config.yaml
num_hidden_layers: 8
hidden_size: 192
n_experts: 128
experts_per_token: 8
d_expert: 32
d_shared_expert: 64
hidden_act: "tanh_gelu"
moe_layers: [1, 2, 3, 4, 5, 6, 7]
router_score: "softmax"
normalize_top_k: false
routed_scale: 4.0
balance_loss: 0.00525
balance_bias: false
router_noise: 0.1
router_cosine_scale: 10.0
shared_expert_gate: true
init_std_router: 0.00938
lr_router: 0.00186
vocab_size: 8192
norm: "rmsnorm"
norm_eps: 1e-05
tie_word_embeddings: true
optimizer: "muon_variant"
learning_rate: 0.0124
beta1: 0.95
batch_tokens: 65536
max_seq_len: 1024
train_tokens: 565900000
max_steps: 8635
dataset: "wikipedia_en"
Below are experts of layer 2 (counted from 0) of a mixture-of-experts language model. Rows are named router (the router's row for the expert), up (a neuron's input weights, with its number) and show model dimensions 0-191. Each number is 128 + 32 x the weight over its row's rms, rounded and kept within 0 to 255. Numbers have three digits each.
Before each expert's rows: a language model's description of what the expert responds to; "gets" lists some tokens that make up at least twice as much of what it gets as of all text. This comes from a sample of Wikipedia text that the model never trained on. Tokens count by the router's weight.

# expert 57
What it handles: Hyphens, bullet dashes
gets: "-", ".", "|", "\n", "1", "-s"
router:097137148118149086078171107136129045080113125127109105090142102105164118188162120119091132151093104105173178143123178084149090203161150105152108163073153096113134171157132126128196143112115073115117134136124126101077168117077113099114125133144103165119155110175090119076178158127113122066133125109207170113164159065126150110140143109144181104084130184086121081086128135206141193156085219134140137132133148161104143174156100119082089152155136108139151145098116115119168159167125091172127129149103139061112126104119159126167128094174147124104141147161142116182127082160162179086
up0:144146120126145096200132131145142097148197133126023148129133130099098122108116122126139155190150119128133136096156124119107112173128137142140117143129130096064122162107152137103127174119086077155162094044150191088107167084094096103108170174146199169108147098143174084103107127133183069070136147114129105205137104076123145177100120133118154126163144142184127118093139149160197152111119149170124173115143154158189148181131160137124131136134165123145155135134159151178117101150119144160105055137105112083150149028092116101121121129098188163133120151105110140173117160161199159092
up1:143140124094156144123177139091133160117097118074135126103112116127134149065157150186187096133097128101133140118123199112172162106087114093143096128074169197142127138150128066080142139100154095091098131116131087106133148041109135100136167117130163127110107112158151155160145131143092185166101159111137144124086131125144150145228135111165078130112149152165086122061174123144162113061163096140150164119076075103135136088140142087151051111095108126116186091137109225164090106140124127141138099109156133127166154101116115157099166116095096146213119050150137096143107178168136140107
up2:156053088073140066152150161119080098131099102094128194145176119125166092121132140105132144133164114037115159098132111058132094153174135121112070203130136107110172110041163122182086128121103127124058140096162098118136075144133139132215133124087127114154139144189122154174146188146181131128148164107080164202160079107132114098125179155131081117154129155085122095128144103140109098030143140083128113120100146103105117104123072185117148132174074110112087149117135095131127101138145087112119126124109092114114132122144179140177164144112096112142117149121107163138121082134105131155
up3:174121091128143059131106098103136161088100108117100140089136170101122078142161128140105097090100147079100152123117129131154110132163065140119081109103123100086134100150137108158089121089144143085167154130110097122121124094095141088174134141099140155131231119173124074113184104099106075097110137152106130145147142122187105148108091111183134108121112081129119152071126137101127107090154145119148126052211118131105143106092014111074152065118131114108102097178111159138157128123090129069117117138197152102118227105085089132116094115106186174160113082097140140124185133114133166143
up4:097150138141097160106112119122120101162091120171142180120123131188121072104157099099136116158110105101098157151194164178092119177104206113208119094077091146082131141059147105140143135145121144170096150085131097159092118136096094073143103091145173083125191137085072117148086064130109138111117127100142164138097121063095144138112138089087150117127079115119151089203140094209170166064130157128151081119095143118115164116154112142127105067143129100139202105152133160111099106123103160121104130122146156097124149186101153184172111102131077154089142166167149126162136103164160185141
up5:159168086095161178111149086062062136099124125131106202166147162195135067180147147113092130105182113077112140173082087165122125165100136097187139111118147137138164172168176089146117166121143128066110105094128103082093122133121174123088156137158101126096170076142099174131051167107124114091126131187130111172107123166119146117086160120110103098105145176113155113144138139157140149139102115162125095183108183174119154114126120093135199115149083152079063188086123118103138161160171141096130092123105112120110154132120123160160137180136168122133113157102109213142166179126127187149
up6:167139111068157153060170133136116152143139118137143181068122150121139098117121093146079116107093099101115118082154123111158149134153122150147114167161077102130164138117093128082131158098128078125121123063143146174130103085117117120162177111042145141177092168140133151140121117149112135138173142073135140160165118083125161145182111132143164180172146220204230100153089054128137174109138140130182130129149161082131142157097178139174076127137062175134110131116129131089071074134147116134093098155094099097105134109139135098135157107068102177088076156145142135118138077082128158101
up7:120049122148153108171087150073077115144076078106123189116091127151141127090086117092174083136088103130056113134126156161142123110122107131109061135166158126142108160105130094201143166129162103120173114106164115095130141179174193084099120128131190150217121137079139148152111063127115158164152172109129121137133124155163142100120164080169163143120109116116099134133141104112182126123122179161154109156110168088100078204135114131101135119095166075153105114151108128089179090172128108149071120121135089157108154124073187095108141130131162066143145136173132160113164170175111053138
up8:128142094136093140087109100122096135079086104095138154156121135127154172150120146099098134141157111173150139175149096115121116135166119140137125160132099087172128179119100041071132187124137109120111076048137161078136133098133139138132119144201142131144192100139121096104125111108156106141128164182140106152152171086115132153119093065122150185126101147133154125168106052121162103088137170136180092093145217175096156177148158079131158085118191156071126064138167157146137123154119138073156147140057110128111113046098146146097164133092123102150184127147131141181098176127158187123
up9:123139104136152121150162105081179105120132108099105100070181178123150116133093157144111107156139117099124080160103135109132130152132128095151149128121181125207075148125087148136104186090186107101142170081166081203159101089133082108174135102140167118135142099125134115108092140114107122159093164107080131139135138137130115176110113116122125097141131136151121124089080039110088133135097092177145118103189082168134158125141126116099147199148163122180038123098073144114206156132142119051121055139124112170132100143143150100195077090117118133095140127102114109145224149073163132129
up10:127105097129114134096119143134106132086108129159153089175154176079164137120096138107103097155081169058086156163157120115131100117127119116187094168113121129107134116144140173125108107150170176088129157112188092125178159091068135091120130103146148141081137168166139079109144099093135102111098147125136100174096145069135136116092162137190185122125109103169031113081083138169086081165144111108111127101124111101159174092146108075108118129138140125075147182159092143150209081164140166103156095099111125144162096112149087200189124110118154152140172129104151153203090096193096180131
up11:085190072113115068112205165105168132103112096112165162112157129106129119113098124119129112133118110127130151091169140135131106111120216156213060128172129141132080096151134129158119168086030111079189152104149121122120172067106119099077131121139191189057114136108116134151119158135144150117145135146137135200120072144153119138096142177113181141121132112159140100068097113131130119130111189114091119105126156182176143140153112129095099157106126096064174122079123162120143165161103134109113106146156100076130136147138111180163113092078162096068083156154104133115159165121158181095
up12:108111127123120155051073148150128077155136099089111159135153124156116170144097110136171125127162151105116162117179153070051118107134109104137093114140069126109114141162122100156149165143121175152085133097135109097130138146137124123152100157037142147165164144099114094114167146190153110156107144129105133190147112086196090217154108169163099103125166147178086143100103176140154177089159094139108093095136141087143200113153126152124099135137136135107112124157071105129153110165107101132101116114105118111145181130114081147226158184160113136161193093069150121142112109032168088124
up13:148139151163140131122139127138146169142108105102139156086076065140131058147147086055098158162095099086141142139126126146193155140147094144141126128122099135072117083124197148147171069145084032131107111115130150128110117196120071076092136084109119095171108189093098174112153144139114126106111177089128062118108153169141129186110144102106139100128112141140184163215121080108163141156098173104110113127120187185154178152151147105103127133173096116134112106160101141149148106109061185144136142100130127162091173132095133142082132198167120099151110164080110078134123129108103184134
up14:099105148160093142144162156147110138138101070076109131128114173121139128111142160111122133059116177157167121069104175161102132107111138128083100132167095159113077179179125074081099145050130095149100142123154162162142135149148091090168149085129166091137117213119166112106202127116130169140145117126112131156219161179156138112123146142157148134147173150134113090110124110143135172164067161175110153067126124146136174093016107139078180149120125134181102151107098164113171116105141179105127105136102108093163142083151167102187146130087095099118103142186094108138102149075140109125
up15:117150130110152122168126113165103137091122136113101116143165116146114136157152142116134135152180058133116107108093159105107148127105139166128098166137087155099106126163135088143109114115103106137130085094112139065060182108089164140106152133088121166102181168175155094179112109163139039135108074153126088145105064109088175169173113130149082108166152112154101084147154185129144171089085132154157148128158112128170189156196146114134139172176190114152155134155192094152111091070078129141118162114132173113094110102116120091155129109196191176163164149125083162177065145076151187127
up16:112124089117120117115109164108142152115139037080061157126091136154116194135115133116118111041153169091142110104168132108123148166179117163128121129131217146163165122145094110103107128159144160129094153090159113124115091045134099071138170162124181104141153139144164151075187131177147136164152114095130127152151159126162109197076189118137145087176156144055109110060187117117167176100081105153183142125114178114039088131087087113135142144157139099145136084118148124113138117168171146123105095158131107107109150155122102106121154109109095088054153134085136110112130142113138115080
up17:157153078119081063131123103107090145147110073012153170143158136145162126137137121116193104124073154084160134116101124176175081110161147171096153149144148094121097121129098141154084129085159096097162138081176153135122115117114132090079137145169180069181098194151098108112183108125090114104159118120189108143151184128131120162074182141071138095139092156117113119126128135109070150165093149092116148108091108125161137122176063084084137109146157158119205147106124118142135122131137065110134107195128087126139094133125170134119124061107094115099135117077140117147145160131067137066
up18:104157132159114146115208112131180105114107169062125088118124161189169170091175165161106138139179159075128107185140138108138064167140162136168128099145183098176202156157090136113177155073171124141161081052123147121144122139186152108060123219144135127118184111108137165132123173123130112118116122096114085176165128128168119135157159177068157097115127152163137130122120081096117159164131118121067097128141112161116121166144125168120173138146117138122097137194150151119096080159139156100161135169098111134058094151152086136160163149123112076101108147091132134095141164106125172189
up19:101106107152014090123131141070083104113104135022102153152147132163163112151091162127182102123126088134116088158142118130073082132127164157101135160139156151151095142098071180122104135101119113102143130085147099140145110133112157114135163106083111116164148152198037150117142096135154169127158163160132120120106149111133132142101139108120091104142174173176108169086139123115137083132169111110085130195119184157110131132126118134133085135131105116123154139134080164123158097102137110093124115161158099154093148088187156163131152194113159046041180119130063177159150169142076147091
up20:115142115175143143137139153127177087089116167205146097145154119158115122118098123121133142111131163099145154137159083116145100183160139166159115124074202124162172092111168181163194139133165058151136123097166173096109190129089142090068146128144157103119177190128159091142163127145136112085116160138117128178138138098086196195133077132110113107123156068117167081154108152137135132077118137182135152075144152124114144108140055128151146130135136110130125086145098078133192128137150157083136081141102097148082129129190100111153136092154160200122202161137182150139126195097087164127
up21:107112106142164105118160109195141121138115133172097097119125140133129092116095064098136108084113115070140130075112121125137106135115063100048150129152112124096135150091145093114126168099128127114182128088153144116154068062120125115047125132155172095148161114103154072069126130149093117120141118120197182210122112099085146146122158118113193115105084091098136112146076151130141074153085162141203143131128158117140185085131137133175092147162101165114172133150090132091147107100103078134131085131114125046138107089161117100164131114093096175060081192106060101159148127168147103112

# expert 39
What it handles: Line-start markers
gets: "-", "|", " -", " The", "The", "="
router:114151138142152065089135164110156092151134123121080062108138120105140201114162109185130146216113151100160126125060180081123086158112128109112146158125188141138118162126040074181137122149170115164129178124115156122122110107120106109091112116109143111172084124166091089055089132042092120123097139097174161130163141141110141140160071102097140138119169169085135148185127079143111154152089131103138096129129142085075133143095106137094128127162176149146163172097120129181180154197136093125131209184126097106095107104130172146120115090149125117106102121166149183149098145117140072132
up3:088103137158033094111109208102166134171056168094134163131171115139144145126161131141121150152145074046140134013093113157094089131124118170128148157205119169148119166065108124138132163128160134137102118106083110080176158123168166148152130178098146121179110121146159121118165146138141146136083084114153159192163113104162129157158114099125109119146174045138176142164088120133123122167146133127116104139157127098080191119131125113166078077125134102094169130109153181096107102155132087116148153103203105165119094103130097093125150170137172098105097168115123118125074108120138111135
up4:100153095125167123101141109099192108099122158088142152168115143170151150101128099133177184027131133057139170156149135104073115161073171148110101142157089143088135102118130135153141134091117148101098104154120127173113144067103158151130087118126104130157142122062122184193145117171133168142112129055150156132094173097082141146148100111122127098093164076038139079187133098141140108115121099157107097112139169150103157070152113162115112164167144122087148157165129125066127141099146125154128193116183105155101114094089147026137116110108144193111162138163132114134071119086150156101
up5:160113130126063171102180160124144120141113085090188121106128135151165157181125108160092158129128135096160156100156103142063102085142085160171144158143147156145168159192158139121138161158157129123120159058186157137216141131144131151141091105133095113178124122078147130139128126127104090151143148078135115135135136140240148126120161104198097153124120126154111149127091109092075161191140245165147144081116095128117138159105082080135079162112127104103141153122111076092114116119112094113133184103133131109137191125146075135107099099090173131107152079127133199098137175093123137168
up6:154116105122086117138186131174068114057115057089070117093130173139143173121148147135151200132091173141050150100104178059153114137133156141059123102142208119072157117085170142153104115108134103163121200094074163168184091139131176139147159111092101107085096126088119132152157103086138139096147113170141172143128147071122103119192143110096091138129123082164160128157118093168102107118123100078108117096099151105114107108153099177062187131115139092079106147172148178122155097127111116127167129112126168129153157096154118104099086102092174107118102110149096167108122162164093128117
up7:094099132112110107104172122096139085227127083109119063158126124115113137122122095134047132165099082088115082134093154080111067120162153143181108141173145157151162108068087130118075127082143143135129103074176127160133093072069154104148075117105148098151131135140139112111100066124110073126099125139116089143130153075139113181148133135140182117189070153083087114119105087126102085104098125038124105165190140119111120139143127158170115132115138122092120107118113146113126081126172059162162135104042119056154146105157084142139143125154128140116137094117150094133148209121159096124
up8:144175160166085132157125092066159153129124129123086105112135172147104114100126160133106109106115104067139172119050116117187124093110124080131162165170189179164093179133119122159170203123120079117089089049107165158189063171123155099125143136162215116122111091135177132135118167102091140154156136106097087148174166128087122125178148124109131156083180151092092159122186122118139148113169121159137150154082148137122161117113082175079141076115168117139140188144153134115122166193105094094110164138203102094129152162073120102134146149135133138117132175093116120090134120182097131146
up9:145138109103167145109114133180182146090112099054134096113088127162120146137105098142139084114180102119107133168091124152111138070123196135126110135147146152130070186099074165126175172167136119144201096115140091148135142133141053083132120145087165089163137134146176113114066172158057123070133134144149112197157109137075139113119140174102166119108149092133137081108133080123159121172117100057151080165135151063139128162111114092150138143123118133132089073131125140152172114142105138147138127087097082149154107188178211190114124158086171090096091109147143128138056171127106115093
up10:128162138075063098169116125053121162162128137110084109078138151074100118137148083135079124116156140110143159131130104127118080164126146140163110155177162091117087129119092134194169100098168116105155118050119150059139110121150077078108122081156176140114140185171138128165164136078122126118079124202139170156156131126086125241129158140106066076093120141112136145131090153139134086119125123131085109147075164110144168113134104126158149157166109096146083177124114169211123153168080155134113160162127075149117155157187102082135164154095109125158077148124148160122109116132092144088
up11:114161153106131103122056158046107180169127102163151093164147179158103101107136105113114119084116162098119166169127186138151102143095109120141160122171133143084110155160093098100018104153121095099125130140073138166160125098096144125153118146051170078234128116128151106093091090157137145172104122117162093130127123143065135142116078043108097096157134139154117169143046111120114089126163126124128124098104155168083120068115191175130123129180083131188126166127109154129141170112057122103173128172135122076080122125130157160139128102137090119136117159139160146125153128150134114156
up12:180238143121100097107122091089147117122138146157119131139154164125127100140123133104135164120110076063127107113098151106089096112137091171158123189126178115158178146108133117129098122136145144055166142082115149116131079104167140117140128133151173114169075137120091055116097124110115084089141162130128106107094109181087093125088154119079143114133164131156136105102101118158115115143059029105152119129092107122153115187123126145121164071157108036158105155085164100133145074143156067134071061121128144161170155140099174109207139135105090145120100068137156191131130118087115156123
up13:113126129072135083157161069134174094137157104133102150146151121112029122115138126107104154089092165113076094136183172111123133100107106102104121128137157123098154154074115140102136118050109155122126157112110110070131120074111147116173113123095180150153150163120155059109138129126113137098129123088153151178137151105169115205116109177067163127200161102143097087104186102171127138137049090146143124134151167099156103127097095119107149130157212111162168155101098196118179155138174107180106112149118078157112181112155141067128104138080159161145101164124136095138188164086150150094
up14:088103069140128094141102113131126107152171107117107170116112104098068155103078112108119121092159113146154099078126116119092062128095114160144112187172163123107133149124138098091135177177098170093189095101157112088130078096115112152139135117145149122242059098112118093124121146097156105106125139141160166138076135136094087172096097129098141172133099148084096070107112031107115125119112160124134115160144152155170228106174146098167154117074140193140144116132147072136126152133097119140158131160099089120135152076035143144134089153166072123152081114162150166131150165102135118137
up15:141118141143184118161109152079156145138088143076188075132162164164181093129139117094155112139108150143123111078061068121097107093077112116074148137166125116195104112144103069134126119111108132125118048117148112124101103069084111096130114174105132108142146101157177125116142130069151092119116178150166143087113077097120164162147082188131149167127112137134141111151122149160125113087127099181182139085117095159103139130109120178117166098093128157133151150118142140209065109139085150090111129154087126146155181063179122173138158118104143078133112159138072234108097166111107177164
up16:144131122069110102150123140101125156129130182148138157154103108105114167104146053129117126159085101117098135147149181099181119034163149181178117163178103112110147087107137108105100105132144096149131185100141146203084051155085154136119082106170135094168103092164106127169122163121141099154040141142131114137094097103102158129138103131102120074127064141129087126112083131114168123060142091118135178116148098127099115144141138114084127079142140143117164163065169154185100108123078163111181099110181105157165124117049145143158147174048085136161151095114112151093163111136163097122
up17:148147097137120141125139180098132116102164122178090107139165168083162120103139109130155161146166131072112179119123135139143053150124162139155125177145138135110160171176155105139170163130148083127153117109152184144130086128098106110130129156143168052165144192114158089093105125113139126104155138093106107149166108102166166170103148147103183134131129083098164203170117077105144174148122159202113162141154164098126162070103064130081076110140135113147133125156093115109191119168088126132083162118083097152106115119117112180173172097177192161035093131124120108065116203088148139151
up18:116125054102099127151156162132136076145116088100156145126117120135116172142072112156119141172134126039147169078103161100159117059051132153098051106091196102099112142132151077141178150158116145153106098095132110140113112145120120092125173097118131136177127195048128132147142140093141155116059164076132081110124139147148189121171088072117119149114095161136090122159105106125167124072028127149142094122115120126183127082133087116112106145117123111175125125116134137156112089124108060174138143151168123152143099091114095106099124169101139104202126099121142158124143161175079173181
up19:115146092143166118120154122118172148134134117127050124122164191099099150103122037167133100076156169084099138133117141084139091088080081169147101193165112155172152184092128113128125224178192141101098073074131195115151126046121126145096172108092131156166103145137133162085083131109143104134101133126132133173204097130189140153159129133150118134064135093073116102121156145117160199140110140080103144092070140115136120162087131169153116139114109114100124141139141113128107112176061111109131122144103182097139154115147089144128115113122110136113081184127144143103162142193123165159
up20:170125084100141147160123128178096112121083123095110103085157126116113133088156124194134145172136141117107131110148138149133089135117142105109131174151176113121162179081115079105133145139128141181130137107156146144145055131147157126085130097152165170166132152164176116151186076142169103138146123162112137192132096140129186179146192112070147150133146120088129047157145153102139167146062038089149147133090156076064190147122117066099096097181141132165130113130146157133162045129120137131109166169142093134116092083092131171152179120088140200195130175138153149137096128186124149121
up21:158077097137143124160137110165081108113152120126117150087188190104134165136160107138156125206102084161138111094083061176147060171147187106139146154146056091111117177119185150126132131137142147113142158071182155129089174187134141132087142133153182076122139098156171107155170078144140113094131112123154124137148066104118191129161168102129178082168077199119164134109192099148161148155066090124129154143126144116130169166112135109112153120119098145181094114094151111120125112103121179148129152118183133151144111084128130157097132109098166167109155216082144090149124151107129172178
up22:123137141108121123141081146142164092156195074091175096149102118168197154137114116211097110096154098104101139156093144103064104142082149142157130131061092069113158152095086078176141152083116204140122162120149097191172105110177151086132117150114141081183094188139122152133069097111142083107154142165060150173095121132133126133108173086142114156144153107112065147136134077132142090144133097086081114099104071173112146109110126146136077112118137167191106137092108175142164128152110128115128169187103153128140141178144131110174113148162170110143152145137112101162136191098096112065
up23:111126132164067109105120132141138092178113137055161121122123134160152153122123114168108120125199140090158136119160105128130126185205085147153154147157161145128052157172120093118128128133180112139112174073106137094107117112171086100095143092174152160154187122151126077148155190127160069095174194083148096164185114120141149175080133094074141157141137137161159138113115126110117133119116177148103149062096167178138205133129127073089127146125171143110098143134097127201127156134175126086081116092091144098119151105119101134175138110167114179154133114105077131150108162068090183069
up24:112111127183140148087130157163149156149108106158149161119146074085099153094146059143157175154101128147147081162130079145062079112084140157183160163169127079090109180099178171172125117175114164104107151120114102115083080083165079090098070144129217101146153178119112097145124136162108212026103143094147144145140115127151131201069131111104129172104134117120111139107123115100130143131120140110189105126113132145126169141149109122117145127131101128083138127126097149203115118180159156143121128085083169092095172152144079175167130081065081104123110170113105135128167131117130097102

# expert 60
What it handles: Line-start structural tokens
gets: "|", "-", ".\n\n", ".", " The", "=="
router:080087108074102100096110143140179116192095080156115116131239120148100167150119091122091172114119088137131136123080134118093077182118143149178147198129083138074085114131112193099150181187121148176095142124148125082122121144132155104103086127116139140143125120137098140163115145101106113111063143099137138126145111075202123158144120068122184175111115087154183136160124117130186115096112151095110096140099141148114172074135089097103142155174126117102195106132088078192132129181097120117131158141094189105123119116207098113177145110139109105132130159176169199124118128140105118117
up8:111101184121133191162102118118116135068085134105146083128122132147175108152078158143187148095154104086139141140104137134120210162140110072080139133116142159158129111145093085134148088100122141098181116212138123185133175157125163150197115142142088137148144089072079091139125192158072138178092129162165115110070101154096139126161119088125079105090143129126139050124137169146104105091073169135114131133149149149100115099133155112181041122156107068147129081120100087070104149075054119109122134169174131093104125158138139116117159123149079113138135113153147091090128083168132084149
up9:111212127058136104143129071130111124125141081107097151144138093153159158158098064164157082117096098114160106102113189138140103113098175177110069161129130098073089101057176145148068100103116147125106109119161113116132077111128170091100085076066105135155107144129119144115117092112177201081145116149163196129138112097130162144081118159108129167141143104117097066124143074114160123105107095086112169161129119132127158177125113163127150093179107167093096117164109136140135128171104024133157176105089150110132134100125162064180135111079085109131140129115129102057114136161151094155
up10:094137094161177136128145159137100121165111098166172136101159190109184100126119132139117142159104136099103060143137163102095097116139073167138094129170147117167146137106123205132131106133092133181102145112105124145130089132129147133207094098104168047144150100141091088170136138070153135118098161083139151208152101067086140130101110100104132146136111107194139161123102067158190159156179166094129089118152089119152172133107103121098201062127065110135095127108126110124124181109108189127111109125122144132153093151162131151141127163181091083068138181127208176115131116075119159101
up11:070131139087091136097114169151122169068116104119163084147120173112156121119093112150082127093184131190113149119125136126099102136103154151164132137160166170072065133185076133098118117138097114124127107146125166145151134172117148148126109125144118129176118150067084154106070149113102134137078125148154051149077072177126118203151105122100068139110102136077170091139141148108079088116201218125120162148131117131126150103151133130112136234121105094068185134170129156171106167119118128117112157131101174120151165194120123125113130142116206079194117150115077119149104125152121144147
up12:163164109122179158103143135133147119152188108187088160151185149127108120170131105137121142086097109111182099060183099127127139110088107151136084121147123186167144098159137152079101127173140126126125130106128115129154063163172158058177133106049177087198125101125135188131066121156120164194112132094170167173178175155099120132117099101152144118121154181100115097147104065125205116109077090116144140135144121146101128126109097123132141094129084136122116119091167115051119126161100087114161117168179047121134114177155166118172115101143133171148098126099124174092147131180136124175
up13:144103098182172138185129117099178112126100144164152105163108097132128114155134100214122146135105085183107133096128108138135083092123112121115103119146118149134130072119166123115120157114135111094165103182134121097087171072173147142184118091095121104192119026152141166111078134163131144158079133186085148158155156101136068126102098083111108094129116152152140107116142070129149151064131127201130106072142177152114210138063081195128119173098149113145158084099154108084163168117117129146117133140132132144125125046109172078164120116109125088163159161176127159183145168114153121146
up14:119126094134098071127132151086136205094108089104139084080123164158157104072119112099143196099135130194096079112109168091176084119115129155081169169099094132147097071093137083181063121113107094098115153079093112126113124126072160128111100156113120118145171146149123089149106105168101103144156132101116195117121124141125137134092100158140111110144087121056116075131094107124094119150066080140129073164141158110128118154129073060081109114150143193076113154148138169140100165134131178197211130130094139151087098102097116113130161114096127168156120194100098141167178132128162168138
up15:082134074170157091105123125154132123076117132136146158150132112113128114105076109118138161041055113171120142187138115150154121074159114110109128121072122156089109149159103155135105123157088108123133141146132124086158112107183125137118119097087111121131048132128090112084195150160138122118129148100120149104188117135119101190101131164129177202088166086159162095090095074116202127131064095127142109179105206139161143155081104197164114129147108142109134103132108171113193169085106174082173178130196081045168140112147142096141153126138116124094132136121125124139083136097174135108
up16:069112116157187130182151107144108132134126181216169131111165121124082181134067087125100169053089109146107175138137134119145130095092152113130101054124133125076170146098153192127119162172108099089136133137126120139149104149193149097131133161127133125164140136156116128146192151074157113105096092105107145174116134102142099095111114141116147138140087104134104145097141081134108146080072087145052137109093127107134085062089089123151126145130061087128156106082099140146119159167173114094137117070183141108116092188102170102141140090088151149119172071123145162153188044137175120124
up17:104089120132157122225119132106125089185128118104124136114133171065158128124077178073096188156124087106112121065098176111143097120092172122141133103157127161110137160082102114067180141124123128137127138086097126141184136123035104052136131147150134080154106119203182086052180102054117112117097141123142135134141134108118199110123092133151114067149118139193139086138147143136131153158107144091130165105124164071187118093129135129158110165145106092149144167147116150151123134123143071128147084136084123134121117123164118089103142164138099142086129066088133093171147199171087114130
up18:109081078115121123157094149139086095118096134104092081137159114096158125149185126137147115138194147147107095105116105123102170142138114174158139117185097172143098097096068103169130117101115116214093113085086137116127157074110146166074155175122162082167167156151134136121136157101117137072168105125093158074096152119074146130119142134119219110110109188174069130166124175108145097144101129071116150101139223106120109135150145106119060162156138168137187162099169129209108129174091120044144142138098170127169110131112148097103127143117164105106130161133132126141156122149139141047
up19:083163090103164123131162097104123168144213142113152124103145203146096146179077079103138123109144156143094133170155129146141118166150093118105133176102110141161118114136059149155150164154155161070147074115119240115144133206090087087140145153058113092117080115122116117111119124157125105066160150126125143220143104138093115171053080191137123126120121116150148084119102096122122148122143162111153143074111164196084099156117093095137130161110096130148085169137088136115160161112125134162107086105060147095117105191133173177129129108153095150083105153095128136148085152131116127112
up20:103182143058117065146142122115152157132116027092069175142097083063135180104134105095136164089099186129175154091174146099168110155075076165156126122160078148189168089094124120131169171146110166183130109168157147132118098143099125119129180143161118107100113136105166163163080166162120076154108089131147100140137171134102140128128137146162085094157095135091122100098159124084149176129127094122130131064132068184118120147140173151114111138167108133093074160079093101092194124096113132113161131117123119105133136123075078134149117137116120118191117115106127124118133157134102024093
up21:063152133136133083112145117121120139182129088149133147088119116106060157195108084156080151077063122138162073103097085141133110153136137099167129127147170111164063171148103148140144142155145137079105080135095129166178030152169133098102166146116196096109132171099130155160031125141127119106090098113161130168115130118095091097097149093096152172096138076130111123137113095114122136147125050119101162103080152167176190159125063172119151129133063116138108167116104090109191127138129137095146124153171092074091124146133162103121159099142128072132123116105165165116170164083126101136
up22:112102140113103181079119164103132124192126098102164080124151098105140153094110076104032115217105112117134135116115155115119095070158164155157128125151100132134122116117099172154089183131165140085113115098096134116122110121130146130159144136160158103199072185076162108160108151140137118130070114126111100183101097128132113162150104081136108144136059110170094108095109176154137155133127181145129155118160102160137174101134143162108065171156142145167184181142155087170055090166132087091149077119055124097124117152142111113152161125090122162176090169147138177103167136214145095155
up23:174109117123119194083125159144089105113089092128182110146187154090160113158065141168147199152069128129137153106125097126186107122129091133165171142113088099185149167216134108148135117161118153121189099085077183123195104134159148113131116146096089082165131208128074107114127108112115122143158106119139124161140099112125097133055156155152153104152130123143205145126062079102079105109141152166159149128154148084082164143131117139118111097157132115160092115139095109094181154118165164140128167131135069140114090134163102211181163105122135187116092113119132160109094112117120128196
up24:154196087122114080062131154078155159080100144198120101101105126157118123135159068104139145125086115162099141186158069144085127141098133129119113120142121152116130087103158157134082111152105106102112122081117111074137077144201117133138097153156141130127163120098096156173102139148140164151118136122127131164150194167108044163069104082148135169149177114042148115191132065154198130135188097172155144124101213170122159142132130127112211146115129106105119115119160123139152088155098169124086156142146120167099134157110114099179154120119172163175136117102137146174109153151091186145
up25:097102102129107144099078148089112129120116149091115214150118139133143078150126093109153132143141055098137105156094097104106122080143130144183103145098112112064094170075167120120154088171108116067058117043132079089135157111128130124121092124104165165109151118139075177196050125155103129094104132134120167131105090113159141127176183141115134150116148124143178135144160126151215120090163154131111146133088151111145107168239111149137123081139149182112161148099143167171102102165156146130096089088165161103154165131070139156116134116065161143123147122136112172158180073107134135110
up26:131089142102051176152097161160163119195155096126082124081191147174091067089105153157118149067123126085101108170136101119107080155080151145123176132136098166128162109104092171083153160107156102117149145070154135103091133122094131079129176141123185143075197192166148152130154129128124146057142144131058133162119170085168147137116158143138202101145154129132126116103185143140158135122114119118137136149145160127084136148125125165155119158108101139088139084153119162127143111168146142115122087177026119106150155040092103139162145111136069136175131123104145121187176171111121121130
up27:153145110116109146081100163135134137141143113095092092128161126172175194173176149082113142092189133118064151063146162088150041137143154101161122141150121066172123147096113125169095118082176115094164121100142133108168090148101115108109141166196108087091160195169128128083144095112139129129150100133073163130144140115098129129176129130143106089123158112140109104122077123113113065116125136152118110088138161147038099090179073124057075102100126186186064079137143120151101069136145132105123142113085148111092081116141130123140150079071152117075148140083134160152103092161122096097
up28:121140154123105093122131145120105100194143123161086106125153160100060151150103112144136125088127184086082185159153147109104082118116087117202076108128186143115129172127126129172131133100102073104110131056105130196135110175118140087156103165076148113132110061092145137096154121170139111049095147162143137216134116169166115147083117125123093112140085077153145158092129151166149102124157039152133130145075129110108151132072062155121112130065120109115125181118145099124111119112159123127126113043133087149136083095184135160151160151132131151113088111102157148123096119074056105171
up29:097196128156087083097173088130114190151164114163118083126144114146179123129088084148101094098177138139096169112139144104139081145097102151179157135152119145155128108143103106126114167153139143054155101078147088095087086074062165100136131090102183145144150072154121194142066145131110099167162104134160178118106110113147119118136139215112147130125186142088131113132138110119151072097127108099169110097128124133140127143211161154094079114150162121105051097166175099128111116114092056123126092182092126067120120120108152119148092139110075184145107156091113194089153150114150121166